{
  "num_hidden_layers": 13,
  "experts_per_token": 8,
  "n_groups": 4,
  "beta1": 0.95
}
Below are experts of layer 7 (counted from 0) of a mixture-of-experts language model. Rows are named gate (a neuron's input weights, with its number), up (a neuron's input weights, with its number) and show model dimensions 32-63. Each number is 128 + 24 x the weight over its row's rms, rounded and kept within 0 to 255. Numbers have three digits each.
Before each expert's rows: "mostly gets" lists some tokens that are sent to it at least half of the time. This comes from a sample of Wikipedia text that the model never trained on.

# expert 144
mostly gets: "_{", " $\\", " Yes", " $", " RAF", " £"
gate0:138142168115167109151154078107132170108132129096086151112113102162112150095140125136108127119103
up0:134111139118154151104128126120109116151123108132158123158158117104113128124167147090166087102150
gate1:147077121131144171152115105143090123164126138163097139096064136131134121112152140110138133136128
up1:158177125132097083129125088128133139124127147129151137111105147127124139146160124163087162127090
gate2:191141181138151141128109140100137162151130161140148144142107140147135119162143099132108135144129
up2:136130128155135143143108157126127130122126150134164136098188149126101140106160094120119134096115
gate3:152124144156155145189153141102129136122129136116109139099123120147129099122112097128134144152137
up3:142113108135143126100118123124161144111129113102108157153165099125138132095107150134143137126139

# expert 34
mostly gets: " Phys", "oph", " mechan", " Paul", "mad", " ap"
gate0:161134121136119147133085104106126100131130136151121102117134141110158135106118157085157078089115
up0:161148152153104151164126124137147158126128145109138131122146106094102122171161130169092131106111
gate1:110153128116104170139126123140102116115125131110149139097148110168115135136135115145117116130151
up1:155130120160132154118164165142152122129125123130095093177073084153134132141125116158118086119122
gate2:112092110140099108121127142132088093103130135129103114142133100140130111145137169137159124118133
up2:140139096121094096105109095112084118136122085147152116154118161145081115108103142103119139132109
gate3:131146160146100128105145149107138103154130122170123138124091129093157108140108131117149117121146
up3:128151151092125135128175115153114106118126139105114078147124077120139148104125118156101142085147

# expert 120
mostly gets: " Apps", " GF", " Pts", " Goals"
gate0:153104123123155133124127137161110156102131148105130102079085146158105123112143131135143136143122
up0:133151119122142153153123140139143140126125110107128136089158121094104157109131133110096094148114
gate1:142146147129067129139129151149164121095125115168130146127108101129152151097166117132115160108164
up1:130111114125144139119148105114109107090123141133143080143100162085154158116101126122145124135182
gate2:076101131122127131103173112140122082145129115148117130110120097075149085118099139042130113139148
up2:152107140112111168125172130120133155101129118125148095158127137131135082147136149117154160130118
gate3:152123152136117142166133126113115121116123113133145089173112104155130145118144163172146119126131
up3:123136127116129139140096094151161143139129135115070162132108109148117119135143143167131117128123

# expert 38
mostly gets: " Murphy", " Wright", " Roberts", " Brown", " Jones", " McG"
gate0:117150087132162136118112066114113129130133162131127147121153105116139149171132146114065113145129
up0:083154161130133133098126125091097132088126142109129134152118107133129133119125138103128137129173
gate1:146152136142101117126200104112102140106130127132149156121093131110125154135153150113097153137128
up1:141188115111171112128172116148149140109127119114085099186115143117123140154186153163153114108111
gate2:089103154143152130124130145101137130096126149160129183144134124135133078086134129120158128133118
up2:125141112093095150129114099063160137123127146139119124149113127141132105097118131146149097104167
gate3:121130143115137113104139114139153097120122126151107108149129130145148119182105152138118194159110
up3:142082145104151152109137139169142139153125143132198154145095120123125114109126174124106106137095

# expert 51
mostly gets: "ا", "~", "×"
gate0:088125104150131154104146128143117129120134158098136108136096098123124137150138102138084074172157
up0:123123146113104144153128161139118139141123191105156134117126080119095136107121128124110122169154
gate1:117122138085108119141112143109113119124129122149136133152130129154109093190177121154138114112133
up1:145113144138067095142113136118168088107125127104178134127105153122135152133138138132109150170136
gate2:114126133102084124126110144127144111095122134113179132136151180120187121093158155094126130094144
up2:149163126160116115128152135115134124118121112121186113159093169119131103106096134137151136123133
gate3:082143120121128152108118165110144123090128141138124126133122104152132126126091102180165082128186
up3:138127124106140113110086174135078109162121195155130122131101139088129120121135169125132145158153

# expert 40
mostly gets: "_{", "[", "~", "}{", "(", " (\""
gate0:134140152127146093112134158130110100121122144106129095155125143140118134142070120167139120140135
up0:096124138108140144123142094125107107117124110179138174132151125093150121136125146136139151151146
gate1:159141160162146124098155161121105137199130155129110135119132151117133129115099155131110098105128
up1:181168125117155157147127130118159118139135136154149156172137160158122098178150145121138098137174
gate2:126124143147098116122153148139124108194124146108133079129085125169110144115146108125125119122135
up2:155109110114157162112130126121135150132130110158063153105111117136127103100116107150128127078119
gate3:178146133136140138112150124155091141198121124133112128172141142151132119132134122134144111144127
up3:118107071147120115111127115130159129147135130132079129119146104125137090143136101119099129141141

# expert 5
mostly gets: "ald", " von", "bert", "hard", " Anton", "д"
gate0:146115143149100116131132102155113077122133122160160142086139103162140127148125167141106113142146
up0:089115104122131146106089114149098124149128131111135118135088142090146123134119118096089080165151
gate1:146162118091119124172112162095108132148126093137143152128109097125149153114135098073154178100111
up1:155147117150148120097119145139114147073129119142145158141181127119161102122113129127120106104141
gate2:119125138146146146164146085114086113124127130165135158121155096108131132137108115120115080130158
up2:146145122120162086128133119117106073123130114119141082167084126158128126123156138144134132121142
gate3:119087149073120138110143111159103102138130170157118101146118093141131139103183130156143121123139
up3:146131156124128098110077133146166146120131148173106130130155125138171130088160117122140174143078

# expert 157
mostly gets: " civil", " Apps", " United", " Civil", " Premier", "'\n"
gate0:111124108105131134118135112136108134136130107123124147174108093159130130136087143156188182164114
up0:126142123098141141127112142158115124139126103116187108153174078128128106074132106077133111130169
gate1:133117127139119064163115189124141131112121124115109153118137128122112139162143108124153118164106
up1:102135128124103091130104108113137145115131131137130121084144110124112127130174140123165142100118
gate2:128118098130153147155109153094135102103132079131131155162103145132115136126107125133103116130157
up2:150132138100120141118112145123105184119132126102096189131144125122122159113106100135126097104130
gate3:118160111169164129132148141100133126170132168173121093118140165085119121111111132124072103126099
up3:123114120124184130117121099155127110138130150131122115167051149140108126128151151110153099130094